config = dict(
    n_layer=14,
    d_model=224,
    n_experts=64,
    experts_per_token=2,
    d_expert=80,
    d_shared_expert=192,
    activation='swiglu',
    moe_layers=[1, 3, 5, 7, 9, 11, 13],
    router_score='softmax',
    normalize_top_k=True,
    routed_scale=1.0,
    balance_loss=0.00322,
    balance_bias=False,
    init_std_router=0.00901,
    lr_router=0.000289,
    vocab_size=4096,
    norm='rmsnorm',
    norm_eps=1e-06,
    tie_embeddings=False,
    optimizer='soap_variant',
    lr=0.00371,
    beta1=0.95,
    beta2=0.99,
    grad_clip=1.0,
    batch_tokens=[16384, 32768, 49152],
    seq_len=256,
    train_tokens=327400000,
    steps=11248,
    dataset='wikipedia_en',
)
Below are experts of layer 11 (counted from 0) of a mixture-of-experts language model. Rows are named router (the router's row for the expert), gate (a neuron's input weights, with its number), up (a neuron's input weights, with its number) and show model dimensions 0-111. Each number is 50 + 12 x the weight over its row's rms, rounded and kept within 0 to 99.
Before each expert's rows: "comes after" lists some tokens at least twice as common just before its tokens as in all text; "gets" lists some tokens that make up at least twice as much of what it gets as of all text. This comes from a sample of Wikipedia text that the model never trained on. Tokens count by the router's weight.

# expert 24
comes after: "(", ".", "201", "200", "202", "′"
gets: "2", "3", "0", "1", "8", "7"
router:41 28 32 57 68 69 58 62 48 64 41 49 45 48 44 53 43 52 24 55 43 52 56 51 51 32 42 41 48 39 34 60 47 65 53 42 52 44 52 80 68 44 61 43 61 61 62 54 42 42 65 22 42 49 25 46 49 37 65 37 59 68 59 60 47 48 64 48 45 35 45 55 65 74 58 48 71 34 57 38 59 42 64 47 76 51 40 50 27 44 41 60 49 36 51 70 61 57 71 53 56 41 75 55 36 54 36 54 50 51 62 44
gate0:31 40 69 44 59 69 44 45 43 45 23 61 52 47 43 54 33 49 34 49 54 43 44 55 60 26 35 32 38 49 40 49 66 60 62 39 39 35 42 54 68 48 54 43 67 60 56 44 64 42 49 37 49 54 31 46 52 53 55 37 49 61 32 51 37 48 40 46 60 44 40 56 58 51 48 45 53 54 63 34 70 61 51 44 42 28 66 41 54 28 49 34 47 51 48 47 73 40 47 37 35 49 63 55 53 50 53 54 37 75 29 40
up0:47 49 31 39 56 46 52 55 49 62 63 21 54 42 40 57 28 49 44 61 75 60 76 50 78 63 57 56 59 59 43 44 49 41 64 46 50 54 44 47 44 53 54 60 25 63 22 69 53 42 37 50 38 43 58 43 56 43 54 44 32 49 25 47 42 64 61 54 54 58 63 51 67 48 73 63 48 40 61 42 40 36 44 64 44 41 58 39 65 43 49 67 46 58 34 57 57 41 69 42 66 55 44 65 52 46 65 46 54 46 60 52
gate1:70 55 37 46 89 56 30 26 46 51 58 53 49 77 46 50 39 41 35 40 56 44 56 57 52 47 53 45 35 56 61 53 59 54 66 67 53 43 60 47 65 64 43 38 69 65 36 35 36 41 54 27 84 67 39 52 53 47 53 43 54 56 50 38 47 52 35 70 41 50 55 38 46 54 27 51 57 37 40 55 45 61 69 59 46 53 37 66 57 56 52 46 38 61 60 68 76 50 49 57 47 33 56 56 46 29 39 60 54 41 49 36
up1:22 44 59 74 25 46 61 63 48 50 41 53 38 43 52 53 51 61 64 57 53 54 54 30 50 59 38 59 54 46 57 28 45 41 28 35 55 41 65 62 32 39 41 61 34 45 65 55 56 44 39 63 31 32 44 51 48 72 43 67 59 37 55 50 53 33 52 35 57 63 43 59 58 53 51 42 47 48 49 39 55 43 37 43 54 40 76 25 55 27 40 60 44 41 51 53 38 31 37 36 47 78 36 58 52 45 55 38 49 64 59 45
gate2:50 57 56 32 52 63 48 35 46 36 09 64 31 28 49 38 52 57 38 72 40 70 52 49 48 33 48 42 38 59 52 44 32 37 53 23 51 43 54 71 45 69 56 56 51 75 62 53 57 53 56 55 37 49 23 61 48 39 57 71 56 52 19 58 37 50 58 59 53 49 40 55 42 55 54 62 52 59 57 46 60 61 74 65 34 55 56 62 44 49 39 46 62 49 77 60 53 44 59 30 37 58 62 49 48 59 40 49 43 64 66 57
up2:44 54 61 59 64 68 69 46 59 56 42 44 55 35 40 43 49 40 33 41 38 53 36 59 64 81 55 41 47 74 57 80 51 48 29 55 28 46 47 57 59 55 45 56 61 56 54 62 56 46 68 51 42 33 43 55 65 77 53 64 60 56 65 47 34 56 44 45 45 44 43 57 43 62 55 68 48 44 33 47 73 17 48 63 60 56 45 54 46 72 43 60 44 40 45 50 75 43 45 53 53 50 52 42 37 38 51 59 48 50 27 57
gate3:66 55 55 24 46 66 43 26 31 36 48 45 62 55 47 57 39 48 42 53 54 53 32 73 34 62 30 43 59 52 29 60 53 71 68 55 50 47 59 54 58 50 68 50 66 42 51 37 52 61 54 47 55 55 55 58 37 39 28 58 41 35 56 32 49 38 57 49 44 40 31 41 32 42 34 55 29 71 59 20 43 51 32 47 53 56 71 41 34 46 48 53 48 50 64 50 63 49 59 30 48 66 41 41 45 37 69 42 31 41 50 45
up3:62 58 40 45 51 60 66 31 49 36 52 32 67 36 61 49 50 35 55 57 50 52 43 72 40 51 24 37 37 64 41 75 52 65 70 54 48 31 55 39 64 44 68 56 85 48 51 52 61 63 46 55 51 60 40 48 58 44 23 52 49 65 36 34 55 52 54 44 42 40 18 42 31 54 41 50 25 52 67 15 57 43 48 45 24 54 39 54 44 47 55 55 49 44 68 55 58 56 56 44 56 61 50 45 40 37 55 59 40 31 47 50
gate4:35 55 39 67 77 53 53 66 61 64 38 50 66 52 45 48 49 57 40 54 23 55 40 58 50 41 48 49 67 58 62 41 26 61 59 48 56 65 54 62 38 44 65 60 70 45 51 63 67 58 58 33 28 55 51 57 56 58 50 59 46 61 38 57 36 56 42 57 54 48 59 57 60 51 58 33 53 46 45 46 41 51 54 33 45 59 38 62 38 25 63 64 31 49 56 43 76 47 67 38 54 38 75 43 47 53 42 40 53 59 51 40
up4:43 55 40 56 54 37 61 72 45 54 52 48 44 38 63 62 29 55 62 46 44 53 48 70 28 35 53 44 54 64 67 43 49 63 55 62 54 38 52 47 47 27 64 48 79 24 55 38 62 47 60 33 62 55 55 50 53 59 47 48 56 51 27 62 54 47 61 39 47 34 66 49 51 58 55 58 50 48 50 55 34 39 35 57 45 63 72 66 60 39 65 59 30 60 59 56 68 47 51 51 37 38 37 34 53 45 39 70 36 53 34 36
gate5:68 49 49 47 95 44 57 63 50 36 65 51 59 47 57 47 30 57 42 70 34 56 30 46 64 55 39 40 56 56 69 56 55 37 50 52 58 40 74 47 65 58 27 80 53 49 72 55 64 65 66 27 50 50 50 40 50 18 64 32 61 47 35 29 43 45 41 44 48 33 48 47 51 51 51 41 53 15 44 33 51 54 58 64 52 60 41 67 41 47 49 67 44 38 41 42 64 49 52 37 54 51 61 60 67 26 36 44 57 56 46 57
up5:63 65 52 51 52 41 54 63 61 61 64 47 35 49 63 52 45 48 52 37 38 50 33 31 49 50 52 46 61 64 54 60 39 37 33 45 33 69 73 43 56 66 37 61 65 49 68 54 47 34 64 59 62 46 55 32 70 51 44 58 42 44 47 48 53 38 49 63 69 23 53 26 56 52 43 32 83 60 33 44 42 46 58 46 53 66 51 65 49 39 55 61 33 28 47 73 59 49 42 33 57 53 38 66 49 38 53 61 50 68 39 56
gate6:52 36 16 19 58 48 46 55 71 50 45 46 58 48 68 44 31 65 32 69 53 51 32 57 51 33 76 49 47 27 41 54 53 44 39 49 45 43 48 64 62 41 40 76 46 64 51 51 60 43 48 44 33 34 52 48 73 49 52 48 38 56 48 43 51 29 50 54 50 44 50 45 60 63 49 42 48 44 37 37 66 38 53 33 64 65 51 62 55 51 45 75 41 68 61 42 83 42 56 41 54 52 42 44 54 48 51 28 59 55 44 67
up6:56 35 57 31 55 27 41 41 56 56 43 43 53 44 41 47 48 44 46 34 54 42 49 61 57 56 45 56 38 44 22 26 62 73 51 47 63 42 60 49 44 40 40 56 36 44 43 65 62 30 55 52 42 41 46 67 51 58 42 59 33 41 66 43 38 51 64 52 30 55 59 44 49 49 66 55 36 46 35 73 38 43 42 18 46 54 53 50 74 64 63 44 48 67 57 35 57 52 64 55 56 58 57 26 37 49 60 50 46 48 63 69
gate7:55 44 49 47 72 64 55 58 59 41 72 49 72 46 45 25 36 48 44 45 48 53 62 44 59 33 50 46 46 54 37 43 54 52 45 68 47 49 56 57 82 73 59 55 47 41 39 50 42 41 45 63 39 61 46 47 50 31 49 41 37 46 64 82 51 51 33 45 47 35 73 53 37 54 52 48 42 35 50 57 54 32 41 36 49 54 36 59 63 52 68 50 64 47 26 58 43 77 42 55 43 42 40 56 61 51 49 40 40 45 39 45
up7:63 57 51 65 74 62 53 69 46 52 60 68 65 36 52 12 30 46 45 49 49 75 48 34 60 43 49 43 31 30 47 34 48 50 63 62 58 38 56 71 78 66 51 54 34 25 43 55 42 62 44 54 45 70 59 58 35 44 46 23 47 45 63 86 60 55 43 49 52 48 48 45 70 60 48 40 56 39 48 62 52 38 42 53 62 47 41 55 56 48 67 43 62 40 29 69 49 75 38 57 44 57 39 51 49 46 51 43 40 34 43 52
gate8:45 54 49 70 57 46 43 58 52 53 25 29 47 55 66 47 21 58 40 52 56 50 23 57 63 54 34 70 40 35 71 59 43 57 59 67 47 55 49 44 45 55 67 54 43 62 43 62 53 45 59 34 38 32 42 55 53 50 55 60 51 43 60 56 34 43 46 49 67 45 39 43 50 69 63 45 50 54 56 56 53 26 42 36 39 64 35 45 41 56 47 37 47 33 74 72 53 39 54 44 48 56 33 74 68 35 51 66 45 60 57 59
up8:61 72 52 61 60 56 42 46 61 30 41 39 42 43 53 37 29 65 46 64 50 60 17 55 62 60 47 59 49 55 70 59 51 52 46 55 41 32 36 40 47 68 49 38 56 47 46 62 35 29 53 28 42 26 34 29 50 42 32 49 70 41 63 48 25 16 31 57 74 47 42 50 62 49 60 32 40 62 40 38 30 20 60 49 62 56 47 51 48 63 24 59 60 41 61 42 43 59 56 47 43 64 26 49 57 45 29 55 61 63 48 53
gate9:35 42 48 54 43 50 56 39 57 49 43 31 49 32 66 64 42 42 43 51 55 62 40 51 68 50 58 32 47 55 47 69 32 53 66 41 57 37 36 68 44 45 52 20 45 32 55 46 36 54 38 45 56 35 31 37 45 46 55 30 28 35 52 32 41 65 40 58 55 44 28 56 57 36 58 55 56 43 53 43 26 42 58 62 42 49 64 62 43 42 55 51 41 65 61 40 59 54 57 48 39 83 66 40 48 56 52 37 67 68 52 73
up9:49 53 46 53 72 47 57 47 55 35 58 43 71 59 58 35 48 60 61 48 51 37 63 66 55 47 43 27 55 58 36 48 59 41 45 32 54 33 44 53 73 78 44 30 55 66 62 46 41 38 45 59 70 53 27 29 41 33 51 41 56 42 59 64 72 50 44 22 64 51 47 43 31 43 47 45 65 63 50 50 57 48 47 40 60 33 51 30 61 44 52 52 41 60 58 45 36 46 42 36 50 39 43 19 58 61 66 64 47 46 75 74
gate10:51 65 55 34 54 45 37 58 42 52 51 69 45 77 57 49 48 33 43 47 51 52 43 60 63 43 64 41 59 39 56 64 49 57 57 41 56 48 47 54 64 28 59 56 61 49 42 68 64 59 51 34 38 45 32 48 55 32 67 39 41 60 31 68 49 58 50 57 45 57 56 46 55 56 57 41 39 34 60 33 65 67 56 40 58 62 41 61 24 61 16 44 33 63 58 42 61 52 52 55 47 74 50 48 52 59 69 51 43 53 40 50
up10:41 58 39 53 67 45 53 54 63 65 53 35 52 43 49 39 41 55 55 58 43 58 55 48 30 38 35 52 47 51 32 22 44 54 40 68 59 50 41 57 45 53 44 45 63 46 50 61 57 38 54 60 38 51 55 42 48 58 48 67 76 59 65 42 58 31 57 54 58 62 69 61 34 46 36 60 47 43 26 64 57 46 48 17 55 42 36 51 92 56 45 68 57 47 61 31 45 41 44 53 57 41 47 63 68 35 39 47 53 52 45 51
gate11:31 51 45 34 75 54 52 70 51 52 44 46 67 55 51 25 41 44 56 52 60 49 41 49 34 44 29 41 39 36 41 49 70 53 40 68 33 40 39 55 55 46 55 47 51 61 41 39 44 45 43 39 67 60 51 38 69 57 32 56 49 38 44 64 51 58 48 70 32 36 46 52 44 59 34 46 53 31 43 56 50 48 47 65 28 33 40 66 59 28 50 43 47 47 65 38 87 38 28 45 50 38 47 39 70 58 37 52 34 47 49 24
up11:57 47 62 58 26 43 47 39 53 65 50 83 36 47 65 61 48 51 32 40 42 57 54 60 64 52 98 52 56 61 47 59 27 41 55 36 70 57 58 36 39 46 49 64 48 44 41 55 52 58 60 47 34 42 70 53 47 35 87 44 32 52 48 32 61 36 58 25 62 59 57 49 56 49 59 50 42 64 57 27 48 58 66 42 68 42 55 53 44 55 52 49 66 61 42 52 22 63 65 54 57 56 44 68 37 40 58 56 68 64 50 82
gate12:49 46 52 50 48 47 51 51 67 57 55 56 55 71 40 34 50 46 55 63 52 42 64 44 54 49 46 61 26 60 47 34 80 62 46 62 51 62 49 51 36 56 74 53 49 66 37 40 41 56 27 46 47 68 66 40 47 43 19 61 43 48 58 27 36 45 53 40 66 43 53 57 38 50 34 46 54 47 68 57 32 59 61 64 90 37 60 26 36 49 44 54 27 52 62 51 79 62 52 53 36 55 51 39 57 49 37 43 29 55 79 51
up12:39 34 50 65 65 50 53 57 59 57 50 34 64 53 44 45 56 40 33 69 66 59 66 44 64 32 41 59 36 61 67 54 79 51 67 65 58 57 47 44 60 38 72 53 48 47 35 32 38 60 47 39 55 59 48 43 44 38 40 44 48 72 48 38 45 56 42 37 52 45 49 54 38 59 54 49 45 45 55 61 37 38 66 62 63 38 46 58 36 49 30 48 28 59 65 70 97 63 55 58 31 47 56 54 41 51 44 33 23 61 63 49
gate13:58 44 20 41 63 62 47 49 65 19 51 45 48 57 35 35 48 50 35 31 60 37 28 42 67 52 62 68 55 23 45 65 49 52 54 49 45 32 74 73 62 45 67 52 46 47 55 43 40 50 47 46 42 57 35 25 59 56 33 63 56 59 45 46 55 28 32 54 57 57 66 33 51 59 50 32 45 64 43 48 49 31 52 48 52 60 45 51 74 54 63 67 56 48 44 39 66 39 72 50 49 50 67 61 54 44 54 54 70 30 59 60
up13:70 42 25 50 52 58 52 57 57 32 50 52 49 65 47 58 43 48 36 35 76 29 27 46 45 54 59 64 50 26 47 66 42 44 62 50 55 37 73 66 56 56 71 48 52 53 63 64 45 54 25 49 39 50 39 34 53 62 30 58 51 58 47 58 67 21 43 57 64 43 60 38 63 73 52 36 54 66 41 43 42 32 40 48 45 73 49 46 48 41 62 53 59 57 46 39 70 38 63 39 53 57 69 55 43 50 55 48 58 28 53 68
gate14:37 42 63 60 67 46 54 43 46 27 61 19 48 62 68 48 23 40 43 60 56 39 54 50 43 37 44 36 55 68 22 40 35 73 43 35 56 56 36 66 58 37 59 56 55 51 60 50 53 60 68 48 46 51 59 46 63 42 26 43 62 62 43 73 39 46 41 60 41 60 47 36 65 51 50 47 64 57 61 48 36 55 66 46 45 50 43 56 54 55 55 73 39 63 63 80 64 47 58 53 47 46 50 44 64 44 51 24 47 35 40 53
up14:42 56 37 43 28 40 47 49 58 71 57 59 37 40 29 49 54 50 60 51 38 44 44 55 55 61 34 54 50 55 57 44 51 25 60 61 45 55 42 46 50 80 27 41 44 48 44 59 41 54 38 49 51 57 49 44 44 70 71 57 43 34 42 25 42 45 63 39 44 44 38 59 37 42 45 39 52 56 52 49 62 41 44 32 50 54 77 46 39 58 48 34 66 48 38 19 61 57 42 40 34 35 33 61 44 55 43 54 56 38 57 26
gate15:25 76 31 74 64 61 35 32 37 73 53 52 21 56 68 49 46 37 45 63 64 40 61 66 52 45 58 32 54 54 79 72 57 61 47 43 48 56 55 66 34 37 51 67 50 45 40 68 52 68 36 37 59 20 42 41 32 70 48 60 41 53 62 54 47 31 30 67 49 70 52 54 55 34 50 41 61 47 45 53 72 55 39 44 59 46 53 63 60 53 48 63 50 58 39 60 61 48 46 50 42 62 60 41 52 57 39 43 54 46 58 56
up15:63 59 58 49 54 44 48 47 43 61 54 46 59 26 30 58 46 51 31 39 48 54 48 35 52 43 51 49 47 61 39 64 48 51 56 48 49 47 41 27 64 56 49 46 72 25 45 50 45 49 56 54 32 47 25 46 46 09 60 41 37 64 54 53 56 71 59 53 47 47 60 44 39 67 67 48 58 54 41 56 56 62 58 41 39 70 51 41 36 23 42 53 48 44 39 42 46 63 53 58 40 41 58 55 55 28 61 38 57 55 36 52
gate16:56 65 31 44 71 38 69 26 78 40 47 57 53 46 47 53 53 47 46 48 53 56 40 57 57 45 90 56 51 45 36 66 57 40 58 38 55 48 63 49 62 57 64 67 54 49 58 38 67 53 56 69 50 55 34 51 46 51 37 57 40 76 60 40 43 58 48 43 51 28 44 61 43 43 36 58 50 49 62 54 38 46 37 54 65 49 47 63 51 50 33 36 51 32 67 60 74 41 52 53 52 45 48 51 42 37 60 53 34 60 50 76
up16:32 29 60 60 42 52 49 52 41 44 65 19 46 37 40 53 45 56 44 44 65 34 53 63 48 35 34 43 56 42 46 31 43 51 27 65 45 55 44 36 35 45 41 34 45 41 52 45 25 64 49 39 38 37 73 55 52 58 34 53 57 36 56 58 48 48 49 52 57 57 41 41 56 51 45 46 34 46 28 44 51 60 68 38 54 40 65 32 31 42 52 65 61 49 46 34 51 56 54 39 72 53 62 62 52 45 42 28 64 43 59 23
gate17:55 58 31 58 58 61 28 55 40 75 46 49 52 50 52 47 64 58 49 66 46 42 61 46 54 67 60 44 44 58 49 55 54 44 51 52 70 31 39 61 62 31 54 45 56 34 39 74 56 61 47 44 41 64 49 44 46 51 45 49 51 74 48 60 34 55 62 58 62 42 59 33 37 50 03 60 64 34 56 42 56 62 56 56 65 56 46 47 55 25 51 62 59 42 44 56 70 39 53 44 60 54 65 70 59 41 51 52 54 56 56 41
up17:54 58 37 73 46 64 42 67 55 72 41 38 61 42 60 44 32 70 63 66 40 39 49 56 50 69 59 48 54 32 73 49 57 45 40 44 47 56 40 61 49 17 76 48 41 40 41 68 55 72 37 47 40 54 56 25 39 52 42 63 43 74 53 66 54 44 42 47 57 54 62 46 45 48 36 53 51 46 58 53 46 60 39 55 69 53 59 54 49 47 66 55 41 52 56 43 56 52 46 26 62 60 77 66 57 68 49 47 49 52 63 41
gate18:38 59 40 64 56 45 50 45 60 36 75 46 47 52 46 41 27 53 39 62 54 41 76 58 36 59 41 51 42 40 70 60 73 47 45 52 51 50 72 81 59 62 47 43 46 48 37 42 73 53 55 48 37 49 40 57 39 72 35 36 43 62 51 71 54 49 38 54 60 52 52 39 49 58 47 40 71 44 57 53 37 41 46 46 69 49 51 35 42 58 61 60 61 36 20 67 39 52 55 45 64 45 52 43 61 46 49 37 76 49 23 37
up18:68 40 76 55 32 57 58 61 31 71 25 54 60 44 66 50 55 51 77 43 45 62 45 44 51 43 49 58 55 53 28 34 36 51 46 49 60 54 54 35 38 34 54 45 60 59 60 62 31 45 56 52 55 52 60 64 62 52 61 64 47 41 54 30 47 44 75 49 36 39 40 51 53 42 52 63 25 64 51 54 57 72 31 51 35 51 49 47 61 38 52 44 48 56 85 43 49 50 43 59 42 51 39 46 38 44 47 57 23 53 66 64
gate19:20 40 45 42 50 55 55 56 41 48 68 48 45 38 66 47 38 48 31 50 73 35 40 20 34 53 46 43 59 43 65 43 43 50 63 55 48 38 38 24 67 42 32 43 60 63 50 47 58 51 52 38 41 59 44 60 55 60 55 71 59 45 48 45 45 49 45 28 55 32 35 39 59 49 51 44 58 54 56 49 26 60 34 55 40 78 63 52 17 40 66 46 44 46 30 49 57 48 54 66 64 43 66 35 45 38 40 45 81 35 45 50
up19:48 51 54 38 69 60 53 48 46 57 48 50 36 37 48 46 53 25 32 46 88 33 31 26 56 30 60 48 63 46 77 51 63 57 62 47 59 42 50 31 87 52 33 42 76 53 53 48 57 34 53 44 41 61 42 55 72 44 60 72 56 52 43 35 54 64 53 31 68 30 41 40 57 36 48 41 58 53 69 34 35 66 49 59 35 59 60 57 41 31 52 44 45 44 31 52 52 52 41 45 51 38 73 49 50 56 54 44 81 34 45 40
gate20:48 43 51 30 51 42 61 46 46 49 33 24 45 56 64 54 30 53 38 52 48 48 65 59 39 34 52 54 32 44 68 48 62 67 43 49 63 38 56 59 57 59 45 58 56 23 67 48 60 45 61 33 45 51 33 40 52 48 49 26 37 61 58 46 50 53 45 39 73 54 36 56 58 57 76 42 77 33 56 26 32 47 54 59 57 62 53 45 65 40 63 47 24 50 86 42 68 67 52 52 37 62 69 60 46 58 52 47 52 57 40 61
up20:44 45 34 28 51 33 69 40 42 47 35 22 31 50 46 48 38 46 54 66 36 57 52 63 51 38 41 50 46 51 57 62 53 68 32 45 61 58 51 57 44 64 47 38 48 62 67 57 50 53 66 43 61 40 25 51 58 83 72 41 56 72 30 58 45 54 56 41 62 37 58 44 32 45 60 57 66 54 39 50 38 38 51 42 21 51 58 66 42 55 68 48 39 62 78 41 55 51 43 55 61 46 65 76 37 61 48 41 66 65 44 56
gate21:46 39 75 53 57 54 61 65 50 47 54 46 42 60 34 43 21 50 33 53 30 46 40 31 35 72 46 46 46 65 59 68 62 48 35 68 44 72 62 47 43 47 52 48 48 40 63 41 38 67 68 61 59 53 58 41 43 50 41 48 47 49 43 54 50 62 28 52 44 55 68 38 63 35 59 49 58 46 51 50 37 48 43 56 31 93 45 68 20 47 51 66 35 36 42 71 73 44 54 36 77 39 57 47 43 64 44 61 32 43 60 49
up21:56 41 20 43 55 41 60 40 43 45 54 38 52 48 60 44 66 50 47 48 66 52 65 71 52 45 33 44 51 54 29 53 47 43 76 43 44 58 38 46 46 66 61 44 56 57 41 41 60 34 28 57 53 66 39 55 66 62 45 24 57 55 53 46 47 50 63 55 43 45 35 42 35 64 46 20 58 43 61 46 47 52 74 77 51 44 59 67 58 46 24 53 40 66 63 39 41 55 27 60 20 48 36 43 38 64 31 46 61 44 60 60
gate22:54 57 37 56 70 54 43 43 49 58 35 28 40 41 53 46 51 57 47 56 62 45 60 28 63 42 51 60 36 25 36 48 69 42 57 20 43 38 48 61 37 65 37 54 52 36 78 59 45 57 36 37 35 47 58 64 45 56 62 46 63 58 42 58 30 47 43 57 46 53 53 51 46 67 43 58 71 47 45 32 55 60 51 63 59 36 49 34 27 64 52 31 39 46 72 59 73 39 50 38 47 35 61 53 41 38 59 49 60 30 46 36
up22:58 28 54 71 39 54 35 65 61 63 67 41 48 31 57 40 64 47 51 38 42 27 25 53 43 48 57 63 45 60 52 67 50 35 62 48 52 53 30 61 67 45 59 41 59 55 34 33 38 48 58 42 55 74 60 82 59 42 65 30 47 40 65 37 46 59 46 25 51 50 44 45 35 86 46 61 58 49 70 47 68 62 57 43 56 68 44 45 61 75 41 36 34 31 57 44 71 63 50 37 59 83 49 66 52 34 23 45 43 55 50 49
gate23:20 48 41 53 62 28 38 56 53 43 40 42 36 39 59 46 59 48 40 57 53 45 41 41 64 59 46 64 51 39 57 67 54 32 47 43 46 47 62 35 75 47 44 66 52 53 59 76 43 51 56 56 47 59 49 70 44 28 45 45 34 68 46 61 43 67 37 54 49 78 45 65 57 50 43 23 68 24 47 31 48 30 45 53 38 47 66 34 63 50 33 40 46 74 46 55 72 29 56 41 33 46 31 53 51 73 31 52 56 34 45 47
up23:75 60 52 77 44 41 62 58 49 62 59 49 60 51 37 30 47 40 59 44 66 38 52 57 40 41 55 45 58 65 36 43 44 61 62 63 51 70 47 69 37 38 54 30 51 63 46 35 53 53 46 64 49 43 46 36 73 57 41 41 68 45 56 25 54 41 57 63 42 20 49 46 49 44 57 49 26 73 41 51 49 50 47 59 57 50 43 51 42 52 79 53 50 34 46 85 27 48 48 51 66 52 61 42 79 43 65 48 51 78 53 56
gate24:28 45 53 49 58 49 57 52 53 64 58 47 36 70 57 37 08 36 25 54 22 39 36 58 56 35 45 49 45 24 64 62 34 51 40 42 46 56 48 58 30 63 45 71 58 48 43 52 62 58 43 42 54 66 48 26 32 71 60 34 40 50 54 50 54 31 54 38 30 61 43 45 68 51 59 40 53 62 66 53 46 43 68 42 51 69 43 66 49 65 64 46 59 49 55 32 49 54 49 43 73 48 53 53 34 34 27 40 50 63 42 33
up24:37 44 61 32 56 66 50 57 48 55 57 40 40 65 54 49 14 55 33 68 49 20 51 61 54 18 44 37 35 46 49 76 56 63 44 67 53 64 40 67 55 62 51 42 58 41 48 45 59 50 53 57 37 60 32 41 42 35 38 58 65 58 59 36 43 44 59 42 63 62 58 29 58 42 44 57 55 60 63 54 56 38 57 46 50 53 35 55 47 69 69 55 46 47 70 34 58 81 45 47 58 32 56 57 39 50 19 65 60 50 30 47
gate25:33 59 39 62 38 52 12 49 55 54 48 38 42 50 42 49 38 40 55 49 48 51 81 60 48 50 34 52 47 30 48 47 57 63 52 66 49 30 33 73 59 68 38 67 18 37 60 51 53 60 68 40 37 69 24 53 58 61 42 72 66 55 41 47 50 28 37 66 45 68 35 49 45 54 44 49 57 77 70 35 72 25 52 49 48 34 49 41 46 51 45 65 62 29 65 44 75 42 57 57 50 57 50 42 49 41 52 20 32 40 67 35
up25:42 36 64 64 54 49 74 57 47 50 51 60 31 37 44 55 52 45 46 56 50 55 29 45 64 48 61 65 59 71 64 61 46 39 51 33 60 63 62 41 22 57 49 43 60 41 38 33 39 79 35 46 34 40 77 67 72 52 40 43 56 45 38 43 51 35 54 58 35 41 25 71 55 39 41 24 55 46 51 50 64 51 72 59 49 65 44 51 28 49 43 53 34 54 35 75 49 44 49 52 59 40 54 46 43 71 30 53 67 37 51 74
gate26:29 64 47 46 72 63 48 46 60 57 60 58 65 50 53 45 37 60 35 53 41 38 76 43 52 38 38 51 57 45 79 47 52 70 47 52 54 35 48 50 55 68 63 41 41 47 57 40 56 61 43 64 37 36 40 41 60 43 73 51 57 63 62 56 45 65 66 43 61 48 65 40 46 60 55 45 53 59 50 52 69 56 43 70 43 44 55 52 71 58 29 51 65 37 50 48 70 59 47 64 59 57 53 31 41 51 65 60 48 33 52 62
up26:27 54 56 42 51 47 48 51 55 48 34 47 50 59 32 60 25 45 39 49 31 69 54 31 46 45 29 27 43 48 77 64 55 55 57 34 45 41 35 43 65 37 59 47 30 62 64 64 43 36 60 30 53 45 55 65 32 74 51 61 67 52 47 45 61 55 51 51 73 59 27 80 54 35 50 55 50 21 52 39 52 60 39 48 46 56 29 49 54 48 43 43 60 53 64 58 57 65 34 48 62 48 45 44 41 27 56 25 50 45 59 67
gate27:36 38 40 70 56 70 69 56 50 60 60 43 48 42 51 53 43 51 44 46 61 39 40 23 47 44 34 57 36 22 44 56 68 49 55 50 44 34 44 54 66 56 50 51 49 60 62 45 49 55 32 55 50 54 44 46 43 35 44 50 81 36 47 71 48 51 48 59 37 29 62 54 34 59 75 40 60 50 53 31 48 38 68 67 63 67 36 37 50 74 74 45 56 37 58 50 73 54 47 43 44 46 75 57 44 35 49 51 78 60 36 61
up27:38 53 48 43 69 49 49 45 65 39 55 58 46 56 16 48 46 60 41 31 38 27 48 45 56 42 53 55 42 61 43 57 40 76 40 64 47 48 37 61 79 65 68 43 62 37 40 45 62 69 57 54 39 52 42 46 47 48 55 64 34 55 48 58 49 46 52 78 53 67 58 59 32 43 46 43 43 44 51 67 45 43 40 32 20 38 48 43 44 50 38 73 64 52 40 47 45 58 48 34 47 28 56 55 49 29 51 49 47 60 44 41
gate28:48 35 51 63 62 45 52 59 53 35 56 63 53 62 52 47 53 37 23 47 65 44 46 65 62 50 47 54 28 57 54 40 40 46 68 65 65 54 49 61 48 52 54 55 58 54 47 26 63 68 56 49 38 52 56 56 57 36 64 54 55 56 51 71 50 62 42 57 71 41 41 37 72 67 55 49 38 48 58 28 65 44 60 49 60 68 36 52 48 26 60 60 49 50 53 62 91 59 59 65 48 69 50 37 43 38 45 35 56 53 77 57
up28:39 48 58 54 58 50 47 58 28 33 48 50 51 55 56 53 46 64 59 59 61 42 49 30 32 45 42 52 49 40 34 69 49 67 50 46 44 43 59 48 43 63 36 51 42 53 63 48 37 39 54 43 63 61 51 48 40 75 26 40 64 55 30 24 46 41 68 50 43 44 59 54 24 57 38 51 56 57 49 59 49 43 56 55 33 34 44 65 41 67 34 74 46 61 49 55 39 58 38 55 54 58 53 72 58 60 59 32 56 79 47 63
gate29:45 39 48 63 67 56 39 53 42 42 63 25 46 44 22 46 43 60 37 54 56 41 75 34 35 33 47 53 42 25 60 59 51 61 37 51 54 61 29 56 52 67 65 73 44 48 75 57 53 57 40 47 52 66 31 68 31 45 63 34 65 61 41 56 57 50 45 50 82 84 44 42 49 42 48 42 92 47 57 40 59 47 53 43 44 66 44 58 38 47 59 60 42 53 70 65 82 56 34 42 59 48 64 55 72 43 40 67 68 52 52 43
up29:32 69 48 67 55 45 32 39 43 65 31 35 61 44 39 36 40 48 25 49 56 56 67 46 25 53 73 35 57 39 73 50 36 48 68 58 52 40 42 45 59 46 28 41 59 49 62 47 35 53 49 57 45 45 53 58 75 52 69 58 80 60 68 39 45 45 60 60 56 50 41 29 49 42 54 36 65 60 69 55 46 56 62 60 52 54 42 35 78 46 61 45 34 78 52 40 44 54 57 35 59 58 36 56 64 40 54 51 54 56 46 58